Weights of a small mixture-of-experts language model, trained from scratch on English Wikipedia.
Size: 11 layers, width 160, 71.3M parameters.
Below are experts of layer 3 (counted from 0) of a mixture-of-experts language model. Rows are named router (the router's row for the expert), gate (a neuron's input weights, with its number), up (a neuron's input weights, with its number) and show model dimensions 0-159. Each number is 200 + 30 x the weight over its row's rms, rounded and kept within 0 to 999.
After each expert's rows: a language model's description of what the expert responds to; "comes after" lists some tokens at least twice as common just before its tokens as in all text. This comes from a sample of Wikipedia text that the model never trained on. Tokens count by the router's weight.

# expert 30
router,249,171,200,184,186,243,179,158,175,220,154,138,242,197,218,198,202,199,206,192,213,177,211,205,211,209,185,136,204,160,196,234,192,176,147,205,266,179,213,189,149,180,227,274,201,194,224,198,202,186,182,245,199,213,198,159,194,247,210,159,175,154,227,183,183,199,194,258,189,137,151,171,199,215,215,190,199,205,201,197,188,274,198,161,186,203,173,240,157,228,210,197,177,180,200,189,201,208,159,155,203,153,192,206,212,197,213,168,226,254,251,196,188,203,230,213,182,208,209,177,199,173,204,209,199,211,252,195,168,249,177,186,238,248,255,227,201,198,203,224,178,164,195,181,207,248,217,283,131,200,264,267,239,231,215,252,216,211,198,214
gate1,213,209,176,261,245,176,190,202,198,160,236,244,196,231,188,164,201,202,161,190,169,170,213,215,236,119,194,231,207,225,210,210,148,122,192,201,188,154,227,232,163,185,201,219,153,221,169,197,206,170,185,174,208,175,239,238,202,160,180,191,263,203,161,208,152,202,197,238,197,220,161,216,211,176,257,146,155,242,189,154,209,232,147,191,186,198,205,196,249,190,202,243,232,215,174,178,247,241,171,199,177,239,183,169,217,232,154,187,213,231,205,217,198,201,206,204,183,187,232,221,219,252,168,199,176,209,207,151,202,199,154,217,261,200,181,148,221,160,217,174,209,198,179,209,172,206,190,204,225,178,257,198,224,178,188,135,209,189,109,194
up1,223,239,218,225,234,215,242,190,189,152,197,233,199,256,142,206,259,199,152,195,154,172,229,181,259,178,186,221,185,274,201,232,175,175,199,254,209,199,264,211,176,219,195,236,185,190,184,195,240,208,196,209,229,196,245,232,207,134,190,203,233,220,205,203,183,156,211,178,164,249,181,230,194,162,203,175,222,169,161,155,232,220,188,226,199,213,206,139,235,187,254,240,246,197,200,174,246,148,198,233,201,231,204,153,199,250,176,229,173,269,208,215,197,220,212,197,205,197,188,206,184,197,184,192,131,162,188,147,211,149,189,191,215,204,228,168,171,196,225,157,237,192,201,230,160,174,187,194,207,155,229,185,202,196,188,173,211,212,121,181
It responds to: Table cell separators. Pipe characters ending table cells, often right after place names or player lists, e.g. Poughkeepsie, New York |, Villanova, Pennsylvania |.
comes after: ")", ";", "  ", " ;", " Nominated", "\""

# expert 37
router,248,157,231,210,153,252,189,179,182,253,194,207,239,234,213,190,233,193,233,143,221,137,244,242,282,242,178,200,185,172,212,226,178,172,185,184,200,163,241,160,147,190,258,189,201,207,193,186,205,198,170,178,195,230,180,204,200,242,208,179,162,181,204,168,177,150,194,230,151,173,197,210,198,206,207,201,155,239,217,208,171,217,254,129,188,194,208,240,201,218,230,213,203,144,200,166,255,195,198,158,208,170,175,218,216,243,239,198,172,199,221,200,183,202,229,204,189,209,223,153,216,149,194,234,216,232,220,183,203,223,208,199,211,194,200,249,248,201,149,208,190,144,181,156,146,261,196,230,173,190,231,222,204,208,235,266,221,229,233,225
gate1,190,208,167,202,291,187,159,153,165,183,160,192,208,167,218,203,172,141,212,193,211,186,222,204,192,208,227,211,191,205,199,191,169,169,248,161,155,189,189,154,196,230,200,131,217,227,173,204,203,246,250,215,239,143,208,218,271,189,213,241,210,235,188,178,236,243,159,216,219,182,198,201,227,184,230,218,228,178,238,251,205,192,230,297,205,222,218,214,219,183,201,126,156,131,181,194,240,175,169,190,144,185,219,186,214,216,221,188,168,220,192,204,229,184,208,188,167,120,170,198,200,183,225,238,197,203,200,177,202,179,207,205,211,212,162,236,206,226,202,247,225,163,170,202,242,151,202,198,192,188,211,184,195,219,174,226,154,209,261,224
up1,181,174,257,186,168,180,280,249,236,226,245,217,203,194,232,185,251,229,216,193,198,205,159,225,259,176,175,205,195,213,229,211,246,185,163,236,204,246,211,245,203,205,199,227,119,172,246,160,176,157,165,188,175,233,182,185,143,236,211,182,207,166,219,181,188,159,253,156,218,197,227,204,186,192,165,183,178,207,146,153,218,177,182,163,214,222,173,188,183,238,225,260,227,276,227,194,188,243,227,216,212,205,189,159,160,201,192,212,224,208,184,181,183,195,238,274,232,197,207,211,191,223,200,184,174,204,179,214,196,202,153,234,196,184,226,138,241,184,217,142,193,196,233,219,190,205,213,163,195,182,184,183,189,149,253,189,200,215,151,184
It responds to: Indefinite articles, determiners. Determiners starting a noun phrase, mostly a and an, also his, first, one, any, another, no.
comes after: " as", " with", " is", ",", " of", " in"

# expert 55
router,238,138,185,121,163,223,199,175,208,200,159,210,200,210,186,192,233,122,250,199,239,195,217,198,211,224,174,163,216,171,210,236,138,188,197,216,206,171,255,135,182,185,214,276,161,274,201,173,163,176,208,182,183,207,207,149,237,225,212,188,181,175,216,198,193,195,189,179,172,106,199,186,160,216,258,197,146,240,222,207,185,224,221,171,193,217,186,241,194,201,218,216,148,174,184,153,203,197,212,195,145,186,170,195,202,217,217,157,194,240,226,194,226,187,236,234,198,219,242,168,204,155,204,230,183,191,214,250,207,221,208,204,268,240,212,234,265,180,195,259,195,192,195,197,173,224,212,193,196,224,237,206,200,220,195,229,209,207,229,207
gate1,206,183,127,173,222,226,195,177,262,174,173,192,175,168,193,166,166,196,199,155,201,199,238,220,186,221,155,152,194,170,210,204,235,202,220,167,211,191,206,207,220,135,159,227,219,229,249,234,205,164,216,208,196,223,234,211,191,260,163,199,240,206,177,131,260,238,238,171,206,216,221,183,149,213,172,221,219,130,236,191,206,158,183,244,166,178,256,163,207,151,198,204,209,250,124,160,171,193,202,231,182,215,203,205,233,252,237,161,222,196,240,213,173,233,160,210,225,201,169,224,244,169,213,162,211,166,192,243,187,166,223,211,204,191,188,214,189,198,199,204,177,199,261,175,206,236,216,228,226,252,200,239,228,146,194,190,207,232,200,190
up1,236,221,269,232,206,172,189,220,165,213,236,243,210,220,218,196,247,212,210,244,175,199,151,229,199,192,249,225,178,212,201,217,140,172,166,234,169,175,159,209,215,278,236,173,226,195,156,202,173,202,249,202,226,171,160,188,196,184,217,190,171,183,261,257,141,160,176,217,185,185,191,193,274,206,179,191,201,215,191,238,163,241,219,134,204,181,134,212,148,242,184,182,217,165,239,232,194,225,194,164,222,167,159,168,144,179,191,242,162,184,214,221,221,187,211,176,199,205,224,194,174,190,202,245,214,218,220,138,190,238,212,185,180,228,198,203,211,186,159,199,196,199,150,220,201,208,121,174,213,155,228,172,202,214,205,210,192,163,220,232
It responds to: Numeric table cells. Numbers and headers inside table cells, such as 0, 100, vote counts, percentages, and column names like Apps, Votes, MF.
comes after: " |", ";", "|", " +", " −", ":"

# expert 28
router,221,193,208,127,144,232,204,188,173,225,199,176,223,218,214,226,222,112,220,162,252,187,235,193,213,211,207,176,193,171,220,241,186,197,163,205,212,202,176,136,176,193,194,315,137,240,223,134,140,153,199,223,191,238,209,174,246,227,235,189,182,152,193,125,159,196,199,221,203,141,182,192,182,187,249,216,210,220,204,227,195,208,213,173,165,264,209,226,157,214,205,225,186,195,169,170,210,236,215,175,193,203,188,222,222,226,188,165,215,254,206,184,218,211,207,219,200,173,219,163,232,136,177,233,209,223,188,206,193,215,171,160,202,233,220,230,218,188,178,206,188,222,189,199,161,189,209,187,179,191,222,223,250,186,199,268,197,226,205,186
gate0,221,178,182,198,248,279,180,152,121,149,207,196,173,177,186,211,226,221,202,178,257,250,205,190,268,220,202,208,251,198,193,234,151,201,170,232,239,172,184,225,209,153,182,208,149,207,150,179,213,231,235,206,193,199,223,272,249,178,226,202,194,234,176,159,171,196,196,170,183,234,227,195,207,214,210,238,221,237,222,172,185,158,169,263,222,176,280,219,217,221,191,212,211,225,175,163,206,222,193,202,178,244,159,208,240,203,233,202,181,212,194,171,199,165,164,262,232,192,185,232,224,183,168,187,208,238,180,192,183,209,154,173,159,168,225,188,260,197,228,203,223,161,177,190,165,253,193,213,192,175,191,230,184,187,202,187,211,190,199,135
up0,218,212,244,201,180,167,181,167,197,267,194,163,202,297,191,174,164,216,183,205,118,162,192,240,184,211,212,256,157,141,211,173,242,193,220,195,171,201,176,235,193,232,199,213,219,184,231,220,219,180,173,188,216,194,173,160,191,246,225,180,161,180,178,254,210,192,191,206,205,187,189,208,169,195,189,179,204,178,199,202,258,230,180,150,192,197,181,148,195,191,218,211,199,152,251,219,144,165,170,161,161,164,188,222,190,210,228,241,214,169,170,277,173,198,242,146,176,241,183,196,216,223,211,203,194,219,210,194,194,234,240,190,228,228,202,203,242,181,180,167,201,222,202,188,282,177,222,188,148,206,191,211,214,180,198,263,202,184,139,253
It responds to: Bullets and prefix pieces. Bullet dots in infobox Area, Density and time-zone lines, invisible marks in coordinates, and word-start prefixes like pre, per, rel.
comes after: "-", " |", "W", "|", ":", " ("

# expert 11
router,214,179,227,236,169,208,175,130,157,236,200,186,190,220,210,195,204,145,242,169,274,189,206,186,207,222,179,190,225,190,234,227,158,202,192,185,237,174,213,132,184,186,231,204,190,203,247,182,176,168,185,255,196,219,148,198,279,257,213,150,122,222,188,160,204,170,213,191,202,163,141,196,183,202,209,207,214,211,194,207,192,201,219,197,202,237,212,179,205,180,228,248,204,148,143,168,229,256,161,180,188,189,195,281,225,200,208,209,188,198,240,219,221,141,205,222,154,198,205,183,210,181,206,255,200,240,228,185,202,177,156,147,265,235,199,251,230,202,192,244,197,218,191,186,186,187,238,199,181,244,192,236,193,189,206,238,209,242,198,217
gate1,201,236,238,159,203,250,226,227,206,224,203,255,191,174,184,182,199,170,185,150,166,231,205,211,225,258,210,190,166,179,219,230,178,247,201,202,222,227,187,149,204,204,198,213,152,235,237,217,165,263,190,207,172,205,158,197,199,238,208,242,160,207,205,152,161,146,179,269,169,187,186,189,197,197,189,256,165,169,171,143,166,196,178,168,173,211,179,218,237,233,170,229,215,214,170,199,202,274,242,193,226,228,229,191,219,210,174,215,166,223,230,257,160,195,166,223,246,202,151,261,189,182,155,229,132,224,217,220,203,172,207,210,189,176,203,184,202,201,218,194,179,157,236,247,225,201,133,204,176,223,213,239,232,175,158,190,226,159,178,190
up1,198,174,215,198,170,160,209,267,184,218,195,205,165,163,189,219,198,159,222,154,201,229,229,217,212,250,174,186,196,157,201,213,184,255,188,186,194,229,176,169,195,213,201,214,173,246,210,227,154,214,194,164,151,239,197,158,227,207,195,238,165,228,200,203,225,153,171,210,169,153,204,190,219,140,227,251,174,178,222,185,210,171,192,188,210,261,206,196,189,177,174,191,184,183,164,197,232,244,211,170,262,184,216,228,228,206,161,199,146,215,244,229,183,189,181,284,230,235,199,216,174,193,153,236,185,198,165,201,159,167,188,189,172,179,195,221,262,178,224,212,229,171,202,234,220,205,173,178,217,239,199,221,253,115,157,183,272,133,190,223
It responds to: Infobox field labels. Field-name words in key–value infobox lines before a colon, such as Tribe, Website, Born, Species, Genre, Binomial name.
comes after: "-", " (", " \"", "/", " Binomial", " Sub"

# expert 58
router,200,176,186,188,155,219,179,215,202,191,177,201,198,215,220,175,217,178,258,176,212,181,250,209,222,219,208,184,186,173,220,233,124,180,168,224,226,178,246,147,166,205,257,218,186,211,193,148,148,170,192,188,175,249,195,179,222,234,213,186,158,173,207,196,146,194,142,190,195,163,202,192,194,215,264,184,150,207,206,223,160,215,203,145,211,223,169,280,188,209,213,214,174,200,201,204,197,200,211,210,169,152,163,216,230,193,192,183,209,240,198,213,218,185,208,200,164,238,258,152,249,192,218,232,193,237,222,252,201,235,211,174,277,248,227,223,234,138,181,220,186,186,195,187,196,229,206,237,139,219,253,205,204,245,228,268,253,193,187,187
gate0,183,241,199,185,219,210,160,218,187,174,225,199,175,175,136,253,226,171,214,247,198,200,245,180,245,185,165,150,180,200,259,220,213,184,197,167,201,195,183,224,158,167,171,191,207,186,186,207,184,212,203,158,163,205,218,192,216,191,181,180,216,216,174,197,202,231,160,197,243,193,152,182,214,200,226,192,205,227,253,204,170,211,124,234,236,203,144,168,170,217,228,174,222,190,186,211,140,225,162,185,236,156,229,168,155,200,163,209,190,233,234,167,168,239,242,110,240,177,172,186,206,198,166,202,232,247,190,209,198,187,245,211,143,214,215,151,133,252,209,218,239,234,178,197,224,230,170,203,194,174,236,154,223,188,198,169,161,156,232,241
up0,212,262,216,154,222,212,172,183,209,188,214,166,152,196,151,255,238,183,224,231,172,224,209,202,199,203,173,127,167,206,241,235,217,177,168,194,168,197,166,190,177,194,190,175,199,218,170,190,176,204,191,150,152,182,212,186,226,162,164,187,212,207,211,212,210,221,161,212,197,201,187,200,232,216,253,217,216,238,248,233,168,189,126,247,226,238,177,193,151,212,224,165,210,192,192,184,153,236,164,192,243,170,195,150,131,185,182,230,192,247,240,175,176,233,233,110,225,189,163,205,203,186,156,184,221,248,185,205,171,215,227,222,144,167,229,179,178,248,221,195,209,201,203,203,180,221,172,170,214,229,246,172,225,212,174,183,161,129,241,202
It responds to: Two-digit numbers. Standalone two-digit numbers in tables, scores, dates, goal minutes, exit numbers and citations, such as 18, 44, 81.
comes after: " |", ":", "|", "N", " on", " October"

# expert 21
router,202,186,239,168,215,202,196,185,199,193,167,172,220,191,191,123,231,176,251,207,235,186,236,230,214,235,172,167,146,167,221,208,146,190,194,197,212,186,254,153,208,177,220,222,179,234,241,198,178,172,178,265,174,218,207,178,258,198,241,196,191,194,203,177,206,189,184,209,207,184,195,180,186,246,178,139,169,222,236,221,175,197,222,171,205,190,204,185,155,241,192,217,134,200,192,135,201,274,166,187,137,197,199,183,232,265,253,215,188,228,189,242,201,138,233,217,204,209,202,160,208,171,220,214,197,177,204,181,188,193,154,146,259,249,233,207,210,151,211,228,211,189,186,171,167,195,200,196,202,248,185,205,207,210,267,190,205,276,232,214
gate0,179,189,242,219,197,215,211,180,200,223,207,197,178,185,230,267,214,179,205,235,214,142,194,183,237,175,197,245,215,164,148,196,175,161,229,194,230,162,203,203,185,169,192,268,146,189,148,201,241,215,206,215,216,201,157,217,243,249,249,199,245,162,160,190,171,216,219,213,268,169,185,255,178,217,218,209,204,167,223,191,192,137,212,234,182,182,204,180,230,165,146,214,244,201,214,240,188,118,227,204,168,209,152,221,229,239,171,179,160,207,200,208,224,212,217,200,190,193,204,254,198,221,228,203,219,245,237,177,160,181,232,169,223,210,185,204,188,225,203,233,253,256,235,235,171,209,197,243,156,212,154,180,196,169,233,177,196,229,126,199
up0,186,182,264,241,154,213,161,240,222,158,175,216,200,189,196,212,210,187,207,190,168,154,193,137,220,206,202,210,191,218,164,187,240,193,244,228,215,172,191,222,216,174,217,185,192,177,180,189,260,226,207,156,193,227,212,216,240,217,242,227,267,158,205,183,180,236,203,195,239,188,180,227,181,197,183,125,186,221,198,203,215,196,193,225,175,211,217,212,264,219,174,194,182,209,214,233,191,178,212,236,220,205,174,165,185,204,192,192,199,173,172,210,216,241,214,198,204,232,263,236,166,185,242,195,226,231,251,199,190,210,251,172,168,218,250,187,172,224,201,229,238,264,191,261,202,189,182,206,153,220,148,136,213,270,267,219,202,265,122,180
It responds to: Section heading words. Words and word endings in Wikipedia section headings and table headers, such as Structure, History, Career, See also, Events, Votes.
comes after: "=", "See", "Early", "ric", "ti", "raph"

# expert 56
router,218,171,217,167,195,199,184,185,165,257,145,197,247,223,243,208,256,184,215,173,220,196,218,211,234,227,161,193,185,181,239,243,194,194,190,243,189,197,206,189,169,166,247,206,215,222,220,150,209,194,199,199,157,189,172,185,206,240,260,190,208,184,237,188,166,201,202,208,187,124,198,169,196,246,231,210,159,262,230,217,197,244,224,187,163,258,195,209,147,186,271,195,194,151,188,147,219,204,170,183,165,193,179,198,225,214,240,193,216,266,220,230,243,183,203,208,197,212,197,187,199,176,221,260,199,234,224,227,202,235,150,174,211,239,247,226,250,203,185,211,186,151,189,182,178,221,234,230,170,228,279,269,202,207,214,204,232,214,251,222
gate1,160,229,202,203,224,149,143,193,191,175,261,300,223,202,203,208,188,200,208,155,190,198,184,154,222,229,201,133,252,243,163,159,215,238,165,212,233,207,161,196,197,226,201,189,186,187,183,217,175,223,149,191,183,150,208,171,203,246,201,232,187,211,186,254,156,200,189,184,225,148,200,196,230,193,215,210,199,186,189,204,237,182,198,209,182,172,175,278,198,197,220,161,199,203,198,212,196,166,173,196,215,187,240,235,219,222,195,248,180,176,232,208,258,163,181,238,144,145,246,206,195,142,184,142,182,166,172,173,213,239,211,167,169,189,203,239,196,215,168,152,180,152,181,253,189,136,216,238,219,197,197,221,173,233,214,203,224,230,192,165
up1,193,235,187,189,248,162,165,183,181,181,254,277,187,181,160,198,183,210,236,146,195,218,211,174,217,239,189,144,244,212,175,176,228,220,172,231,220,220,180,198,178,237,220,174,149,174,182,208,170,220,152,208,172,164,169,184,212,227,216,246,185,189,200,232,166,185,208,185,218,144,214,250,214,202,226,198,210,187,193,222,209,180,229,206,189,166,210,274,171,197,212,158,183,218,224,221,211,194,163,182,223,194,216,238,207,215,209,221,154,167,223,196,243,160,181,215,155,150,270,199,170,117,173,157,183,143,184,173,232,242,206,170,184,158,193,201,220,199,147,148,172,176,182,250,167,144,186,211,231,235,192,170,180,232,201,240,250,213,181,175
It responds to: Heading equals signs. Equals signs in wiki section headings like ===Assembly===, often just after the tables of election results.
comes after: "=", "\n\n", " =", " also", "ography", " career"

# expert 44
router,215,167,208,206,169,210,183,153,194,234,142,204,219,205,201,162,205,148,200,168,220,200,252,176,198,203,223,174,216,214,209,228,116,165,165,211,240,158,237,157,200,150,238,239,207,178,205,208,186,219,172,267,203,238,228,161,207,202,229,151,217,163,181,205,164,216,203,251,163,171,200,163,156,250,251,160,217,242,243,233,187,248,247,176,215,193,141,205,196,190,210,224,121,185,190,177,231,180,215,212,178,187,207,225,213,198,245,169,236,208,213,204,233,180,209,212,178,199,200,190,218,175,232,208,200,233,221,204,192,235,213,220,282,250,236,212,218,189,135,224,209,202,205,185,160,223,231,220,198,207,232,235,219,211,279,223,189,231,231,189
gate0,225,171,154,239,230,225,180,167,220,226,236,174,240,186,167,237,196,194,178,190,262,214,172,213,192,239,235,247,146,231,219,164,222,199,209,230,197,252,208,204,245,234,190,233,211,138,200,170,193,183,171,196,172,198,224,190,192,231,206,176,197,214,203,217,194,203,212,163,154,216,229,201,231,179,154,223,186,267,168,166,198,189,198,217,229,183,184,189,171,172,253,203,198,162,211,218,185,198,241,129,202,236,240,145,223,156,210,190,181,172,231,209,230,155,175,250,230,229,171,187,173,172,178,239,195,224,212,220,160,181,211,190,223,225,199,180,240,177,196,208,195,173,130,195,116,201,256,188,149,217,218,278,162,149,214,228,191,180,168,235
up0,202,231,135,203,243,217,220,189,279,234,194,197,193,177,218,253,173,162,204,201,285,196,201,206,169,224,232,227,208,237,207,202,199,230,212,178,216,238,241,208,198,214,185,190,231,179,224,192,172,193,205,247,188,221,206,205,172,211,199,161,241,195,201,205,125,170,184,193,169,174,247,178,184,229,168,175,192,191,212,196,208,242,198,169,264,161,212,181,168,159,246,259,189,200,254,237,216,174,229,166,241,187,247,165,190,155,220,182,124,168,241,193,222,164,162,235,201,231,182,217,173,195,178,204,148,238,188,203,170,170,216,203,249,171,196,117,220,187,186,212,189,164,171,178,197,209,196,165,173,251,218,243,187,188,229,249,211,159,184,200
It responds to: Institution and office nouns. Capitalized nouns naming institutions, offices, parties and divisions, such as University, College, Party, President, District, often before "of".
comes after: " the", " of", " National", "|", " a", " The"

# expert 32
router,221,182,168,189,197,209,198,192,185,225,171,182,255,207,212,176,190,119,251,145,228,194,195,205,217,243,183,130,180,186,228,212,168,199,158,229,206,145,253,161,147,145,205,227,179,212,208,208,173,187,183,207,166,205,178,190,221,222,200,192,144,149,229,204,201,140,199,199,146,152,199,190,173,217,218,195,148,198,210,270,205,204,255,184,186,221,152,262,147,226,212,192,183,120,193,190,227,210,204,168,139,160,179,198,213,188,243,196,249,261,265,224,236,196,194,220,202,214,201,161,202,181,235,202,208,205,206,247,210,228,197,169,260,190,218,191,238,196,155,218,193,202,182,195,200,217,245,199,165,226,223,211,219,223,199,215,249,202,200,198
gate0,196,194,206,181,252,157,238,133,201,244,175,225,207,158,284,274,149,223,217,183,207,174,193,183,224,190,238,208,180,171,174,201,207,224,233,176,264,194,199,207,197,197,198,194,187,217,213,199,187,231,226,243,184,178,250,224,179,175,154,201,207,233,212,210,191,164,241,194,227,186,174,208,179,238,211,224,224,210,197,147,149,217,134,216,225,203,140,202,160,224,216,246,219,197,169,235,169,247,222,192,223,110,245,175,161,229,242,191,196,209,276,214,144,257,168,219,198,212,202,199,191,199,193,217,226,243,232,203,211,216,205,167,221,167,269,206,191,178,185,186,168,195,210,229,244,186,199,254,209,180,169,181,200,187,213,205,241,181,192,185
up0,225,212,200,215,142,213,204,224,240,169,232,154,196,217,140,137,275,241,172,210,228,197,194,226,184,237,170,155,154,195,220,210,170,187,176,219,176,218,172,222,208,187,204,218,214,167,176,191,199,171,223,164,182,232,192,202,184,194,273,192,198,153,185,178,244,207,137,230,215,217,173,217,188,197,212,180,191,190,216,222,260,185,227,202,199,218,242,201,238,163,194,139,179,232,219,202,191,190,174,186,227,256,211,240,224,215,157,182,227,199,141,203,214,140,227,140,181,192,176,210,219,229,163,207,180,169,181,239,226,201,203,289,202,211,222,227,199,167,211,161,240,221,214,179,165,160,214,195,161,186,228,256,248,189,207,188,130,208,258,212
It responds to: Year numbers. Four-digit years, especially recent ones, at the start of table rows, in date ranges and after commas, such as 2016, 1946–47, 1907.
comes after: ",", "19", " in", " 18", " (", "|"

# expert 43
router,212,179,185,180,198,212,195,156,182,238,165,144,244,212,260,199,198,183,220,176,281,166,205,201,224,236,173,169,178,200,236,237,204,196,131,231,258,178,194,193,157,163,215,264,201,190,206,197,164,162,192,230,157,220,201,159,204,270,213,151,194,176,218,173,182,173,156,225,148,158,124,152,198,240,205,207,170,220,200,222,147,247,211,192,202,212,200,212,168,211,212,201,154,188,188,185,228,226,168,150,202,162,179,214,220,205,234,188,210,221,267,223,191,205,196,231,186,219,194,188,199,172,215,241,250,214,219,195,148,229,199,192,208,244,259,211,258,166,179,206,170,169,200,194,207,248,245,235,164,204,208,260,229,203,202,220,190,194,205,194
gate1,194,170,169,173,225,156,179,211,230,185,188,221,204,239,171,174,191,243,218,230,152,151,225,149,244,134,138,158,189,186,211,222,191,150,239,196,181,203,192,194,216,157,213,179,193,197,250,256,215,211,165,133,175,222,141,235,173,201,195,212,194,207,218,165,186,192,206,204,211,273,175,250,197,204,226,223,203,231,180,191,175,232,173,218,172,171,207,223,159,142,248,135,247,184,259,200,207,205,185,152,236,175,241,195,179,195,146,224,226,190,168,237,156,233,216,210,179,196,203,195,201,182,176,255,254,205,178,198,208,148,182,193,172,203,201,192,170,185,182,196,225,251,202,233,201,187,248,202,215,157,221,152,191,164,240,207,190,245,172,223
up1,239,168,217,238,204,173,187,208,171,157,210,238,144,161,183,215,213,233,162,182,264,204,159,233,223,209,212,169,199,212,241,219,163,228,246,205,215,185,162,252,178,189,198,167,235,216,197,211,221,183,188,192,191,209,247,195,167,186,164,182,234,202,183,217,144,195,225,177,250,193,247,226,233,157,180,245,203,216,193,206,210,175,164,168,194,211,181,256,196,204,171,193,211,192,148,241,176,190,168,151,207,161,188,165,197,215,193,221,236,183,217,204,179,276,232,159,210,251,181,233,244,154,194,195,163,225,182,299,223,190,218,228,209,167,189,254,163,248,157,210,195,195,177,205,146,218,197,215,146,155,206,179,205,211,205,217,232,249,260,190
It responds to: Table cell pipes. Pipe separators near the start of table rows, after a row number or Win/Loss, before dates or names.
comes after: "\n", "  ", " Win", " Loss", " MF", " 7"

# expert 19
router,240,205,213,215,146,202,178,200,196,245,185,212,226,195,222,204,202,196,221,124,231,204,208,193,211,249,182,194,200,173,200,208,99,149,153,222,241,179,197,172,152,169,212,234,135,206,206,202,146,178,187,241,185,192,212,179,211,217,248,154,175,179,201,170,137,178,188,243,201,137,170,167,192,235,240,201,192,214,193,206,170,207,208,146,172,215,191,217,164,217,203,196,196,201,206,205,222,222,165,205,218,177,147,267,220,189,191,194,225,198,248,216,221,211,206,213,177,219,228,188,205,209,216,202,197,264,261,221,171,211,177,166,234,201,243,208,199,202,160,216,140,142,184,204,190,194,207,220,189,243,227,214,231,236,204,299,240,205,225,256
gate0,141,211,203,219,185,170,201,187,197,194,216,239,158,221,235,227,197,178,195,173,150,194,194,165,216,215,184,160,235,172,174,252,200,234,181,169,187,250,219,258,216,166,221,168,211,161,163,162,181,194,259,175,226,206,238,193,151,201,182,188,205,236,209,229,249,202,217,265,235,209,150,240,182,183,235,164,203,121,161,210,149,225,194,163,189,180,110,203,224,195,168,158,186,219,179,232,207,140,196,144,192,231,165,187,206,219,188,183,206,166,164,180,200,256,208,164,218,225,231,233,215,195,180,165,196,219,218,217,200,172,226,227,226,154,187,181,247,207,245,235,208,201,194,210,181,234,197,146,204,183,265,212,161,228,240,178,204,203,179,166
up0,258,184,196,193,218,220,198,199,193,197,188,168,243,178,178,174,206,219,217,218,257,217,188,207,200,205,219,214,145,235,224,164,206,161,229,225,216,167,169,147,168,229,195,232,196,226,235,234,224,207,141,233,170,183,149,221,265,208,220,203,181,172,193,206,136,190,189,137,170,194,267,151,218,218,155,238,183,257,219,178,255,173,213,240,211,205,270,201,180,198,232,225,213,187,216,163,198,264,211,249,205,174,244,195,185,195,226,243,207,246,255,237,202,144,181,219,173,166,161,180,194,223,203,255,188,190,190,193,192,224,160,173,175,245,211,210,152,195,167,173,189,204,201,175,211,154,215,267,189,206,153,198,220,180,165,213,189,197,234,220
It responds to: List and table breaks. Line breaks ending bulleted list entries or table rows, and dashes in markdown table separator lines like |---|.
comes after: "-", ")", "|", " information", "a", "\""

# expert 27
router,262,181,243,178,161,195,223,155,162,246,182,203,227,197,201,147,226,169,238,182,222,185,215,193,190,265,186,209,213,204,197,278,119,172,194,194,207,174,218,98,164,165,207,236,141,216,204,183,167,210,183,215,201,231,228,198,195,222,215,153,181,205,210,181,200,205,185,245,148,181,189,203,201,203,244,185,180,215,205,210,173,230,253,127,194,211,147,200,208,210,218,225,206,172,170,132,236,176,179,203,151,158,191,190,196,253,230,205,193,236,191,197,197,211,204,205,199,219,231,148,236,159,196,247,192,238,225,189,209,236,188,160,227,204,180,220,213,189,189,215,200,193,186,217,162,229,214,234,177,182,221,215,201,187,252,274,203,244,233,249
gate0,240,198,201,219,213,201,179,134,177,188,175,241,184,138,235,265,220,150,218,231,207,214,171,213,198,227,202,216,172,215,196,216,196,243,251,179,221,194,145,176,135,190,212,211,173,239,184,186,185,227,145,209,199,170,196,228,159,205,262,180,248,185,197,178,219,270,210,154,208,171,182,180,200,208,134,213,232,219,204,204,220,163,167,222,151,180,212,220,176,184,229,199,218,212,252,249,237,154,207,176,176,236,184,209,206,207,217,182,221,171,275,194,153,197,211,114,205,233,160,157,231,222,210,185,268,195,198,204,166,164,243,207,171,214,189,182,168,165,219,235,251,194,224,139,201,206,223,206,183,159,198,207,163,196,217,217,214,178,188,180
up0,240,202,209,195,189,181,233,164,228,194,188,199,143,202,271,298,214,178,228,196,186,212,142,189,212,216,198,197,166,218,254,209,159,230,210,182,211,157,241,166,187,193,201,228,197,258,181,206,223,217,184,197,243,195,211,236,156,180,281,228,234,192,194,173,208,243,232,167,233,178,171,164,180,210,102,178,167,225,195,219,212,156,165,204,193,208,191,226,190,216,208,192,197,253,180,236,179,172,204,151,186,205,218,220,193,202,224,204,190,211,230,247,143,206,188,118,202,248,214,150,210,192,229,198,224,207,205,232,185,175,257,241,164,206,216,210,161,143,188,196,209,174,242,189,223,232,187,171,203,180,207,161,195,188,237,196,192,176,226,143
It responds to: Quantifiers and ordinals. Counting words after an article, such as all, one, two, both, each, most, first, second, including all-around and all-conference.
comes after: " the", " a", " The", "The", " his", " in"